python train.py --d_expert=64 --d_shared_expert=64 --hidden_act="clamped_swiglu" --balance_bias=false --init_std_router=0.0247 --lr_router=0.000679 --learning_rate=0.00213 --beta1=0.9 --max_grad_norm=2.0 --train_tokens=791600000 --max_steps=6040
Below are experts of layer 4 (counted from 0) of a mixture-of-experts language model. Rows are named router (the router's row for the expert), down (a neuron's output weights, with its number) and show model dimensions 0-191. Each number is 128 + 32 x the weight over its row's rms, rounded and kept within 0 to 255.
After each expert's rows: a language model's description of what the expert responds to. This comes from a sample of Wikipedia text that the model never trained on.

# expert 26
router [113  96 120 103 115 131 126 166 113 193 139 127 174 168  80 111 125 117 118  85 147  94 161 113  82 172 112 143  72  77  97 126 149  98 142 180 159 154 154 166  92  70  88  94 132  59 116 130 188 111 118 213  82  98 157 171  79  91 174 111 166 187 131  88 111 146 138 153  66 119 173 129 107  75 154 156 139 135 113 127 119 107 153 130 144 110 116  84 116 195 106 146 140  98 106 136 108 123 118 107 115 151 120 175 120  94 207 136 145 141 162 120 155 130 123 144 152 122 213  99 104 141  93 117  90 140  78  76 117  98 145 172 169 130 118 121 129 125 159  97 147 152  96 131  97 165 146  86 107  72 165  98 106 150 140 153  79 164 134 153 127 118 191 125 150 145 201 139 173 131  91 126 109 105 151 205  93 116 111 155 130 185  74 148 154 137  85  83 140 133 125 100]
down1 [101 146 132 127 143 122 153 121 128  65 211 166 137  90 166 106 181 126 159 171 113 112 123 118 118 151 140 138 172  87 129 134 131 116  92 108  50  93  85 129 145 148  71 194  68 158 111 128 118 175 206 106 198 110 112 112 105 115 119 122 121 124 125 160  96  98 117  96 174 101 142 159 121 116  85 142  87 161 121 181 146 163 100 126 146 133 154 215 111 146 123 153 131 102  97 122 121 129 135 129 110 162 145 172 126 138 174  98 111 141 138 116 158  75 168 106 103 138 121  75 158 105  69  78 138 113 107 142 115  98 142 130  99  72 175 147 111 165 119 124 118  61 168 141 150 114 112  80 120 129  92 190  54  98 122 117 171 105 147  82  77 112 138 154 113  88 159 128 105 201 141 126  89 151 138 174  85 154 143 130 192 112 164 144 205 141 126 112 125  90 193 122]
down2 [181 118 129 127  99 104  76 107  91 107 126 159 145 118 118 107 180  78 137 149 160 132  92 161 101 140  89 130 123 115 160  98  85 102 146 152 117 100  90 135  88 108  61 163 164 109  66 136 125 178 166  95 116 171 107  62 122 113 183 150 117 182 153  92 103 138  73 182  50  88 130 147  91 128 103 157 162 111 118  89 148 165 140 129 179 150 156 155 208  91 114 184 116 123 155 104 116 146 163 143 117 100 144 126  71  48 190 148 129  91 155 128  71 111 185 137  80 175 118 122 117 135 138 112 116 129 125 147 190 102 152 181 149 122 108 109 109 109 159 130 155 152 128 100 171 150 115 160 157  94 160 159 154 111 148 116 117 137 140 162 113 179 130 162 123 139  96 143 160 185  75 163 123 126  61 105 120 134  54 136 122 135 158 153  68  98 166 175  86 145 105 139]
Description: Foreign name fragments. Single letters and pieces inside non-English names and words, such as l in Søderlund, z, ch, Bh, Raj, Indic script bytes.

# expert 20
router [126 108 134 145 158 100 198 141 104 138 136 127  88 123 158 172 125 178 159  93  89 141 134  52 180 125 120 133 184 151  89  76 155 101 176  66  90 170 159  81 166 128  64 164 155 116  93 126 114 136 146 128  99 135 146  89 109 167 137 146 123  78  47 115 152 161 103 135 132 100 128 118  29  88  88 151  84 145 203 123 145 131 162 101 111 106 124 108 122 110  81 140 162 195 160  81 145 116 158 107 139 146 133  95 155 103 107 202  56  99 126 117 145 116 168 153 135 139 130  91  91 120 173 169 125 132 121 152  91 110 182 152 136 122 158 133 125 123  81 166 136 152 140 127 115  43  98 129 167 142  79  74 163 120 150 103 138 149 119 114  76 127 151 151 173 105 168 108 150 190 152 150 153 154 137 158 107  57 100 129 129 181 109 138 115 116 130 136 121 158 144 140]
down1 [142 161 216 135 169 112 145 134 125 126 102 132 125 143  95 146 114 111 102 205 161 128  81 133 172 133 208 165 142 169  95 125 129 126 137 119  76  97 139 135 131 160 134  69 193 118 126 108 108 142 101 139 141  86 115 134 125 108 133 115 177 168  95 105 233 136 133  68 152 148 157 101 173 105 167 154 154  81 147 118 118 133 114 103 153 140 152  86  81  87 137  88 115  93 143 141 141 139 153 136 172 144 133 109  83 121  94 140 195 153 128 126 105 137  75 157 149 166 132 140 154 174  94 113 110 145 143 106 132  47  83  97 123 154 111  68 167 119  94 147 174 101 157 168  89 133 144  92 154  63 174 101 119 142 124 117 122 207 119 172  98 183  91 119  96 129 114 119 105 161 131  95 193  63 142 128 123 123  52  80 105 116 150 132 138 113 115 109 106  84  71 131]
down2 [161 130 159 142 176 108 108 161 153  96 109 141 110 167 148  71  97  94 117 138 156 141 156 105 180 108 148 108 158 150 133 132  82 103 107 147 190 130 117 131 110 108 159 100  83  85 138 145 166 158  77 169 151 199  83 126 142 119  77 133 142 146 135 143 124 156 152 134 168 182 146 104 107 112 134 139  97 119 139 126 178  81 155  94 153 168 137 146 125 129 174  51 204  76 172  83 156 118 151  99 103 109 165 170 144 123 109 133 135 144  75 167 128 161  79 145  92 133 150 134  93 133  84 104 145 150 178  94  95 137 132 140 126 135 164 106 118 106 159  91 144  74  51 191  98  81 104 147 129  75 108 145  85  84 125 130 143  92  95 127 136 207 159 112 137 183 108 103 128  98 135 133  99 121  85 143  43  93 141 199  62 145 107 168 101 135 142  76 142 120 185 136]
Description: Early word fragments. Short opening or second pieces of split ordinary words, such as c, h, w, at in d-at-abase, categ-, bul-, surv-.

# expert 22
router [128 153 194 106 131 166 108 159 147 121 138 120 115 103 153 124 170 118 140 124 120 178 131 128 150 100 146 221 105  76  80 117 113 149 147  91 153 178 122 154 114 101 153 121  91  83 129 121 122 118 119 170 161 114  68 128 175 168  68  72 104  90 107 127  81 210 162 112 132  99 127 219 148 140 126 126 117 125 126 125 183  98 142 182 158 147 165  70 129 116 133 140 151 160 142 106 109 121 152 124 112 147 150 112  91 129 174 109 135 107  96 133  64  55 183 128 118 160 101 150 125  88 155 167 166 112 182 146 170 100 124 118 115 138 114  73  69 131 219 128  99 102 116 144 148  93 142 157  72 106 152 192 112 103 130 128 104  97 172 155  83 163 156 113 104 113 108 150  73 101 139  92 133 133  85 136  95 133 179 180 115 123 108 166 158  94 187 121 140 148 113  67]
down1 [109 111 117 158 167  66 125 123 126  79 206 114  91 137 162 199  84 104 154 159  68 151 140  72 124 163  98 126 148 143 125  97 114 112 118  76 145 110 147  75 153 154 139 110  87 106 145 102 148 155 104 174 129 106 132 140 158 145 112 156 142 125 123 136 138 183 155 124 118 144 146 102  73 153 128 154 108 108 169 147 131 146 105 136 112 121 110 129 201  93  94 179 173 127 203 145 133 150  87 129 154 154  96 174 166 121 121 120 162 157 110  41 144 156 126 140 120 130 133 153 149 132  82 156 109 167 114 138 150 101 100 151 145 136 148 135  76 131 105 107 154  48 116 153  82  85  85 127 129 121 135  90 110  85 142 100  67  78 160 117 167 162 106  94 188 145 168 174  60 145 106 109 157 111 171 140 101  95 124  92  99  44  91 141 132 167 104 220 191 123 156 133]
down2 [169 164 127 171 137 153  97 148 140 138 159 128  99 163 143 102 207 132 107 131 130 148 134 106 178 182 141 155 148 131  95 169 164  72 155 102 103 145 126 117  56 140 168 121  61 103  90  98 197 143 131 151 175  99 150 132 120 155 145 115 102 177 154 114 112 167 113  87 170  83  99  89 140 208  83 155 106 157 140 173 153 135 101 102 148 132 142  72 160 144 120 163 143 183 164  67  99 140 114 125 133 184 151 142 128 140 148 130 102 158  86 102 174 104 122  93 129 157 107 108 177 125 131 126 121 102  85  94 105 108 109 141 108  90  66  91  87 104 172 108  97 138 103 103 148 166  82 137  39 115 146 134 140 101 147 119 102  63 118  94 157 126 118 132 130 142 136 140  18 153 153 190 156 168 194 142 136 143  96  97 109  93 164 151 118  95 127  82 123 145 102 167]
Description: Verbs and past-tense endings. Main verbs after a subject or auxiliary and the -ed/-ing endings and year prefixes, such as released, served, trained, 201.

# expert 14
router [176 205 116  74 201 153 109 174 133 137 149 124 159 169 136 101 128 109 129 180 115 128 136 141 169 169 125 124  86 130 117 101 152 124 112  64 132 149 110 167  85 133 169 109 114 127 139 105 157 151 125 166 139  92  92 109 138 116 126 137 132 178 144 114 111 114 125 121 151 122 152 173 161  92 146  58 129 109 117 104 119 153 151 158 114 123  88 125  89  87 181 141 157 141  96  25  87 125 107  89 132 144 119 115  76 144  89 101 131 181 101  87 133 151 179  89 137  54 154 133  58 117  78 102  97 135 175 166  84 105 107 124 149 128  93 162 210 110 104 145 141 177  97  78 138 120  99 157 144 109 181 155 152 105 125 117 137 152 129 127 131 112 148 195 190 113 111  79 158  89 100 126  84 178 138 153  82 117 161 220 115  93 103 130  97 130 160 164 139 181 110 105]
down1 [ 86  91 146  58 132 121  66 151 133 132 113  83  57 142 107 148 142 126 141 187 104  99 124 150 167 147  69 191 150 131 152 155 154 164 109 145 100 146 150 162 100 148 200 164  88 107  94 123 143  65 128 200 124 115  88 137 161 118 148 140 123 129  66 112 139  85 173 165 143 128 113 151 149 120 140 183 120 106 143 153 107  96 158 134 148 131  58 129  75  62 106  79 174  89 137 123 135  91 181 145 132 189 144 144 114 171 106  95 134 121  96 120 145 172 128 130 110 103 115 112 107 152  91 128  93 117 171 178  88 169 163 139 113 143 156  90 156 152 108 113 121 157  63 140 151 173  98 139 184  95 107  99 161 155 102 116  36 147  59 148 138 121 176 148 109  73  72 139 129 148 101 177 149 165 119 163 144 113 169 117 108 103 151 108 118 171 141 125 106 122 156  76]
down2 [105 134 125  71 161 135  84 136  66 136 107 124 134 156  85 188 105 150 115 131 143 173  88  79 145 157  76  89 159 147 117 220 134  76 145  84 172 147 127  93 147  88 169 128 158 122 112 120 148 148 112 120 146 133 144  94 165 191 106 184 119 134  80 107 115 101  97 147 126 139  84 115 130  72 155 116  99 182 142  75 154 148 166 113 155 120 115 145 166 136 156 131 143 129 166 127 178 145 183 117 170  95 119 121 149  84 141 114 153 114 103 124 118 119 103  81  92 156 164 207  95  26 161  69 131 134 132 157 118  94 106 134 117 124  70 168  98 120 111 128  96  83  93 143 116 148  96 108 101 141 100  92 110 196 180 190  96 170 129 129 168 156 137 127 103 106 121 113 111 113 232 128 153 102 127 117 147 174  78 109 119 168 133 113 121 145 170 147 113 107  71 144]
Description: Personal names and initials. Given names and surname pieces in lists of people, such as William, Smith, -ott, -ley, plus periods after initials like H. W.

# expert 31
router [ 81 131 126 129 117 117 112  86 166 101 126 165 127  95 115 161 102 109  99 107 108 117 189 200 106 123 136 166 125 104 112 180 130 183 162 109 157  70 184 172 118 118 138 145 162 135 103 147 116 145  64 119 134 194 137 123 130  71 149  84 130 154  95  81 102 150 169 137 112 184 178  79 139 120 105 142  99 172 131 172 122 143 158  76 182 136 137 100 158 159 149 122 113  66 168  95 111 103 106  91 175 100 108 151 170  63 210 119 133 163 144 166 151 151 105  93 129  93 106 131 110 162 189 115 122  99 106 139 108 104 124  77 101 125 149 147 105  61 128 154 133 173  88 132 118 193 124  87 136 134 156 129 119 148 131 168 135 140 106 109 131  96 118 138  83  84  76 142 134 174 140 134 100  66 116 190 114 128 153  92  45 160 107  80 107 122 145 140 121 181  83 192]
down0 [138  59  95 122 117 106 156 113 111 117 137 102 141 145 131 124 168  82 140 142 172 127  95  93  89 139 115 122 156 141 168 124 168 124 194 160  97 176 184  74 165 101 151 125 143 158 104 114  93 143 128 123 131  98 123 143 131 140 137 143 124 163 154  54 127 124 105 160 106 135 154  92 177 131 162 143  86 161 126 147 135 148 161 125 104 113 187 160 161 105  94 154 125 178 128 134 122 109 117 131 151 131 210 110  82 132  53 113 157  83  55  35  95  66 112 149  99 141 132 169 138 115  49 107 149  65 133 119 129 158 152 102  79 164 152 162 128 122 110  51 111 197 149  84 129 191 107 133  89 117  74 132 165 104  94 129 150 146 206 123  85  88  73 101 124 127 152 119 161 157 122 120 131 168 151 175 135 127 175 163 113 164 135 146 116 139 117 134 123 172  77  86]
down1 [187 157  72 156 129 114 100 135 122 161 168 151 160  98 113 126 126  87  76 128  77 129 169  76 121 162  94 158 158 142 152  97 128 176 133 160 123  78 119  98 113 157 111 124 134 114 155 128 117 152  96 151 137  69 147 148 155  97 125 157 105 132 190 125 150 123 126  75 148 157 154  83 137 165 132 121 119  63 127 121 132  66 138 152  64 140 145  98 137  97 100 158  88 164 165 128  79 173 184 125 122 145 109 127 126 136  77  99 147 126 145 145  92 153 157 128 159 184 148  97 132  98 184  59  97  74 112  63 143 138 156 174 160 133 125 152 160 144 115 131  62  10 133 152 102 108 128 144 123 151 147 143 131 130 154 174 196 119 124 119  95 116 150 178  65 144 158 110 164 130  57  97 105 114 112 138 107 145 192 122 134 124 150 105 133 131 139 127 210 119 177  55]
Description: Word-final Latin and foreign endings. Final pieces of taxonomic, Latin and foreign words, especially genus and species names, such as -a, -idae, -alis, -ini, -ski.

# expert 18
router [143 148  59 131  98 123 162 146 111 100 118 164 137  91 136 123  84 164 133 226 130 123 141 166 134 102 128 104  76 104  96 131 122 117 110 116 146  66  78 114 155  66 148 113 114 135 137 147  74 114 134 103 109  87  30 137 186 119 145 149  96  56  97 130 146 159 122 125 142 102  91  90 149 171 150 120 125 121 117 110 134 155 170 129 146  99 161 113 132 115 101 148  85 118 117 139 167 139 113 129 169 128  62  77 130  79 102 159  75  95 170 148 151 144  52 152 134 129 104  96 215  92  74 154 105  93 126 105 153 138 148 107 158 178 171 110 201 169 191 112 103 132 151 151 119 111 147 115 142 130 152 168 113 109  92 125 120 148 129 165  88  97 152 134 148 181 116 125 140 136  83 124 175  64  80 105  90 121 117 106 236 133 161 113 144 140 134 127 142  88 104 157]
down1 [157 198 206  94 144  54 113 128 252 141 158 149  75 127 112 106 131 120 177 125 108 147 124 125  91 159 172 148 143 162 124 139 122 145 175 113 111 129 136 136 111  96 160 112 118 106  89 102 149 114 166 120  91 132 128 108  79 142 128  74  92 111 112 120 190 127 120 153 157 150 100 131 127  26 172 163 146  83  87 153 166 135 149  91 137 134  91 127 122 130  57 112 113 124 146 157  97 151 147 116 179  78  86 155 113 159  98 166  99 141  87 100 108 140 137 160 117 109 100 169 120 150 155 114  88  84  98 195  78 122 144 151  95 122 167 172 132 133 112 148 130  60 109 181  49 172 165 106 177 131 118 128 124 142 121 111 123 123  98 157 131 108 120 116  96 159 133 107 158  98 152  31 135 134 128 203 140 135 152 106 129 139 153 129 134  83  96  83 142 152 138 124]
down2 [165 117  97  69 125  83 111 138 155 185 184 110  90 111 133  97 108 129 188 166 137 115 130 158 129 103 148 155 139 132 131 173  97 138 131 182 156  55  95 146 123  62  86 137 111 190 114 145  78  24 143  98  84 165 128 119 100  96 165 140  85 124 100 101 140 135 119 169 133 153 125 111 100 102 143  64  97 185  98 115  99 173 117  51 138 106 134 122 167 157 112 107 112 169 139 168 110 146 159 110 116 120  86 143 118 137 119 160  76 160 182 132 183 157 118 140 108 111 151 105 139 115 172 119 121 161 156 129 113 125 133  77 109 151 116 118  94  98 156 129 190  89 165 184 100 132 113 137 134 141 161  92 160  76 153 123 107 110 106 114  60 101 115 225 136 134 100 106 201 122 112 132 190 129 135 165 136 202 122  87  96 117 132 179 140 162 161 144 150 101 130 148]
Description: Structural markup tokens. Section markers ==, ===, colons after infobox field labels, table pipes, and of or by after headings or nouns.

# expert 24
router [173 124 125 131 157 164 108 135 135 114 127 119 123 172  83 135 145 155 134 135 171  40 129 137 174 163 137 121  83 144 144 171 129 146  55 139 189 154 122 133 131 135 162 115 120 188 172 119 140 130 133 144  64 111 161 173 106 137 117 143  86  90 137 138  59 106 137 137 206 106 126 110 120 108 126 104 105 117 134 172 102 116 103 125 184 105 119 156 137 149 116 159 121  97 102 122 122 106  76 155 168 110 124 121 126  66 152  87 196 159 113 125 143 108 120  55 103  82 178  96 141  77 146 129 124 100 135 114 176  50  41 153  98 130 136 193 180 147 132 119 155 161 104 158 108 101 124 130 175  78 176  92 118 150 107 105  85 146  93 148 147  89  58 187 142 127 119  73 142 116 139 108 133 158  86 182 199 111 119 123  86  91 106 106 113 136 116 166 120 122 115 198]
down1 [142  56 117  84 167 105 107  97 136 124  90 103  24  96 131 153 169 148 133 140 204 166 119 112 143  83 144 127 129 145 140 176 122  82 171 175 132 146  96 128 133 177  98 170 100 127 120 108 180 141 160 134 102 216 124 138 142  91  82 176 173 129 141 122 113 166 115  91  92 147 126  94 127 156 155 135  93 103 106  88 127  88 111 164 108 134  75 189  75 131 131 140 109 111 118 110  92 137 143 125 112 145  89 142 126 128 127 147 117 119 167  69 152 116 141 160  86  90 101 126  76 185 103 139  65 126 133 166 136 194 112 148  60 141 124 120 106 108 141 137 109 113 148 133  95 112 182 164 129 171 165 121 163  90  85 131 117  80 179 164  84 147 180 141 173 144 137 194 137 159 108 149 137 132 125 128  90 149 161  92 122 118 123 150 110  49 160 118  42 136 126 182]
down2 [132 101 106 182 106 145  99 105 146 136 150 165 121 126 113  89 186 147 156 126  88 111 144 201 174 152  91 199 116 172  87  98 146 151 116 133 116 173 171 131  73  67 117 160  81 114 135 156 108  79 103 112 109 135 179  92 183  90 145 107  63 156 115 178 101 111 146 153 133  88 142 145 169 181 108 108 148  61 112 166  98 146 159 150 128 138 110 146 149 147  85 116 178 172  61 132 148 131 113 141 157 133 132 158 184 118 161  81 128 126  62 114 145 124 145 123 110  79  99 119 185  65 161 164 158  62 162 143 151 116 117 133  89 164 100 128 121 126 126  84 110 228 171  90 136 147 147 124 127 149 139 153 132 140 121 149 103 154  96 169  73 114  72 155 110 127 123 104 112  80  55 151 105 132  97 113  85  90 189 137 156 142 163  88 104 107 151 125 142 117 134 146]
Description: Personal name pieces. Common first names and mid-name syllables in personal names, such as John, David, Stef-an, Dj-avan, Mat-te-k.

# expert 8
router [ 52 115 145 128 154 139 149 138 135 127 136  86 130  72 122 109 150 110 152 141 114 187 132  98 112 121 122 146 160 151 217 140 143  90 119 133 106  99 116  86 117 176  88 136 184 126  61  97 150 112 158  49 130 139 164 163 189 129 105 128 139  95  92  82 134 129 162 106 151 104 168 127 170  40 183 141 140 112 110 111  99  75  97 152 110 134 152 153 131 201 108  90 111 176 126 132 159  77  98 158 187 144  99  80 144  83 112 149 131 105 104 134 153 124 127 108 186 115 116 108 107 105 132 105  67 121 115 132 165 137 160 133 167 182  90 176 118 112 122  87 179 175 119 125 116 110 139 131 151 147 145 114  80 156 126 180 152 122 143  73  93 125 160 131 109 176 119 147 166  71 173  90 221 170 138  57 132 161 156 134 158 141 140 149  82  99 145  87 109 113 161 142]
down1 [159 130  89 168 124 124 157 172 103 131  90 121 171 161 124 121 114 131 148 152 128 138 178 143  90 130 183 126 113 105 136 117 129 130 126 133 124 140 128 113 103 138  66 102 141 151 133 105  94 143  82 167  89 130  83 192 133 133 157 166 158  79 153  84 154  89 149 132 106 183 132 145 122 135 204 114  80 138  96 138 104  79 133  93 139 132  91 221 101 129 124  92 144 113 101 138  94  93 136 121  77 126 193  94 102  78 126 132  69 155  74 178 129  84 187 199 111  59  89 176 175 115 127 131 126  92 120 156 151 123 127 131 119 125 171 124 131 135 180 138  97 162  78 131 130 147  96 163 178  95 127  98 127 133 147 107 181 171 123  58  47 150 124 126 133  88 140 207  95 151 131 107 114 130  78 110 170 126 116 117 103  99 156 147 122 210 111 159 108 107 130 200]
down2 [105 147 117 224  60 133 120 128 132  46  81 112 125 157  89 109 117  42 184 126 131 114 146 172 140 101 115 167 159 184 110 126 119 120 158 102 154 153 166  72 131  78 119 110 102 189 146 111  99 132 111 141 148 162 117 184 143 199 164 130 155 126 155 140 163 127 141 160  67 138 183 151  54 120 170  94  93 173 107 127  77 109 117 101  49 145 182 106 138 127 132 149  93 155 129 124 118 134 176  77 115 113 140 108 108 122 139 134  96 140 127 166  87 131  96 146 131 111 136 120 131 209 109 161  82 138 124 124 126 120 115 161 133  87 146 140 127 134 172  88 109 148 108 163  68 106 150 135 133 112  96 115 166 112  95 139 102  63 158 138 111 122 125 134  74 158  84 112 146 135 114 136 110 200 128 120 179 121 207 163 161 179 109 102 118  96 172  75 120 129 111 156]
Description: Capitalized word-initial pieces. First word piece of a capitalized name or word, such as Mar, Al, Pro, San, Em(my), plus lead bytes of non-Latin script characters.

# expert 0
router [187 130 139  92 164 156 124 123 112 109 124 145 135 110 145 192 116  68 138 151 156 140  98 111  86  89 160  76 173 185 147 137 143 116 145 177 121 183 128 134 150 108 132 123  95 107 129 121  96 133 140 120 181 154 155  75 132 108  87 110 159 144 102 140 144  73 119  84 135 100 113 208 142 113 170  99 102 115 154 157  97 156 108  51  96 148 106 131 121 131 191 106  79 177 160 170 221 138 105 111 127  75 153 179 125 146 162 159  49 135 151  87 100 120 133 124 164 171 104 188 133 121 179 147 159 186 155 152 160 160 117  87  56 142 141  88 126 136 104  79 104 101  97 113 150  85 136 142 166 134 126 132 110 144 163 143 114 109 170 149  56 124 107 121 133 172 179 161 103 116 169 136 155  90 170  91 131  68 128 162 166 121  83 100 135  93 120  97 136  80  97 107]
down1 [159 132 150 144 138 158 115 129 133 133 120 153 124 117 104 136  79 180 116  88 172 109 173 137 124 134 130 163  99 102 134  78 110 123 122 133 185 154 146 111  50  94 108 102 113 132 125 118  96 173  95  96  83 160 111 143 110 188 101  86  77 116 186 123 147 148 121 131 161 157 173  95  87 103 158 123 132 143  71 172 112 161 110 129 145 147 106  72 155  85  91 128  80 173 101  66 131 136 147 141 209 134 129 191 129  89 187 179 104 163 113 124 151 121  97 169 126 150 128 121 168 143 132 140  65 147  75 160 130 107  94 176 123 151 182 158  88  89 130 117 149  90 165 135 122 169 164 114  88  86  69 148 150 150 131 109 159 132 199 132 106 166 128  83 134  85 122 169 200 122 140 135 108 124 117 147  82 180 130 139 136 148  93 107  49 128  85 114 159  35 119 165]
down2 [ 96 148 127 131 124  85 154 154 155 188 179 130 175 149 113 125  46 111  74  89 150 126 126 170 182 104 139 151 156 129 105 137 130 134 145 136 172  93 142 150 105  91 135  92  93 110 134 168  87 163 123 156 132 141 149 140 149 112 121  83 186 150 167 147 103 136 149  85 149 134 149 136  52 135 124 123 100 101 134 159 107 111 136 148 166 140 141 159 185 162 113 113 144 107 117 134 115 130 164 135 131 102 146  84 126 166 145  55 124 140 128 142 126 110  70 124  97 125 102 135 121  72 109  91 199 146 157 123  84  98 147 130 164 145 137 124  80 136 148 231  59  90 172 156 116 130 157  98  91 114 127 118 147  34 135 125 113  66 178 161 146 133  91  86 139 122  95  81 174 135  67 127  85  85 158  86 160 150 212  88 113 111 121 150 143 217 106 129 120  92 141 159]
Description: Mid-word stems and prefixes. Word-initial stems and prefixes of multi-piece common words, often before -ed/-ing/-ation endings, such as un, Develop, Decl, cont, prep.

# expert 10
router [125  76 138 155  90  74 124  93 109 145 106 139 134  90 156 129 137 154  94 159 144 127 148 142 177 192 140 124  74  89 119 153 174 124 139 113 181 135 120 121 136 146 125 142 144 107 117  29 126 153 148 150 106 110 133 173 128 192 149 126 106  45 142 144 143 105  38 146  92 161 163 115 161  92 160 122 136 124 119 155 124 133 178 159 112  86 133  83 125  64 140 121 130  90 188 148 120 129 143 121 109  99 165 136  78  89 138 157 116 100  99 184 144  93 119 146 104  84 122 140  80 150  92 151 111 147 117 149 108 155  92 135 106  83 153 163 115 160 144 106 140 192  92 168 184 176  76 130 105  82 165 126 124 173 105 116 110 162 140 169 157 148 140  99  97 145  66  81 204  74 110 106 105 180  86 137 179 143 116  85  72 153 123 174 125  97  87 190 144 148 150 149]
down1 [ 92 192 138 114 101 133 118 152 163 193 100 111 174 109 148 154 100 172 158  94 148 102 126 148  75 116 107 147 123 114  81 162 117 158  97 126 105  83 128 138 165  71 146 169 138  81 106 144 100 117 126 104 110  97 111 144  94 168 121 155  82 169 108 162 104 135 118 107 103 176 119 221 119 173 137 132 125 182 149 152 132  94 104  90 175 137 154 102 163 183  76 132 159 105 150 145 168  74 106  93 183 102 173 138 130 134 132 139 112 195 111 140 191 106 105 148  98  77  80  73 131  79 119  98 181 146  93 157 127  61 108 151 144  71 149 125  96 121 151 151 103  56 156 175 150  93 155 159 166 146 105 127 107 120 154  93 138 103  65 119 124 130 122 162 159 105 152 128 159 106  97 128 173 156 185 200 132 157  94 102 132  97 140 140 131 161  70 168 141  89  99  89]
down2 [123 113 170  59  68 141 102 140 145 125 106 112 164 109 115 165 103 144 138 110  93 146 129 127 125 119  95 123  88 169 160 167 118 190 131 134 168  82  74 187  92  98 157 174 143  90  82  98 147 159 109 155 102  69 154 132 170 163 132  95  94 116 174  99  75 141 190  79 133 101  91 122 111 124 173 116  74 136 130 174  26 107  92  60 164 121 130 156 142 145 164 110 116 221 118 120 129 127 136 122 179 124 145 156 118 123 105 185 144 180 151 155 148 202 148 115 145  98 124  73  76  83 158 117 142 138  67 138 160 144 135  70 136  92 107 152 149  88 142 114 100 162 127 135 157 157 120 161 125 162 154 125  93 154 136 133 110 107  80 119 189 188  88  90 109 142 160 144 124  93 102 129 145 111 170 121  99 115 164 149 114 131 143 118 125  64 143 180 132  97 100 109]
Description: Name-initial letters, Japanese romanization. Capital letters and syllable pieces inside foreign, often romanized Japanese names, such as Y in Yutaka, iy in Kiyoshi, ō.

# expert 17
router [167 203 192 168 153 155 129 108 125 111 139 158 104 164 121 103 131  98 125  65 153 150 114 149 147 133 115 124 194 140 184 161 111 112 139 111 143  90  70 144 150 113 162 149 121 166 118 120 122 165  55  69 176 145 121  99 143 131  86 116 139 114 131 184 122 115 105 157 166 145 156 181  86 102  86 101 117 151 140 138 171 171 121 145 120 136 151 164 123 114 138 163 161 101 131 110 122 166 161 121  65 115 167 135 160 163 115 145 114 193 143 127  76 124 132 136  96 127 103 134  69 144 150 109 138 129 162 137 140 174  97  79 124 147  75 160 171  90  49 138 116 134 124 112 162  81 117 143 135 157 124 121 184 124 110 157 213  85 138 108 175 119  94 153 120 124 126  74  46 141 156 133 103 123 105 116  60  98 170 105  58 109 114 157 145  57 196 170  85 114 125 170]
down1 [171 135 163  92 125 129 134 113  93 123 108 133 177  75  96 159 161 112 168 132 141 126 116 131  68 161 143 125  92  92 143 170 158 125 148 144 128 137 111 159 127 104 201 113 161 107 138 120  76 172 162 155 143 126 150  61 118 103  80 167 130 127 161 126  86  90 159 141 151 105 146 118 129 221 137  48  56 148 107 166 200 112  87  79 118 132 184 192 134 147 115 111 147 188  81 116 100 152  96 142 148 129  84 139 106 111 186 133 149 126 100 164 106  78 159 134 150 116 131 143 144 176 122 148  85  98 144 106 149  68 124 120 155 129 111 116 118 142 155  94 127 244  86 197 182 113  92 148 116 156 113 123 121 123 120 160 152 100 131 129 151 150 151 112 124 161  99 141  54  98 134  77 109  91 147 106 116 180 119 104 110 167  99  78  91  65 131 117 148 137 132 118]
down2 [133 105 153 119 102 149 158 128 159 140 134 126 132 170 142  94 141  92 111 106 160 113 133 129 142 134  99 220 193 174 176 108 138 149 113 248 124 123 153 121 149 100 116 134 115 179 148 166 125 170 151 133 120 147 147 175 117 123  84 121  81 103 127 110 110  96 161 164  91 119 175  96 151 133 102 138 115 164  93 145 139 132 151 114 140  76  93  54 170 196  76 115 141  59 170 102 108 108 100 129 110 114 213 127 104 161 127 112 211 123 107 111 157 145 133 145 125  82 110 142  92 141 114  73 152  95 110 139 165 121 193 110  86  70 151 118 102  81 150 120  84 149 135 132 104 139 117 123 127  76 120 114 136  95  87  62 121  90 153 151 141 140 140 116 105 134 125  59 110 136  69 167 112 147 119 105 203 132 115 105  77  85 176 105 160 139 180 171 150 119 153 105]
Description: Common noun stems. Concrete and general nouns or their endings, such as water, land, system, guitar, and suffixes -ion, -ation, -ure.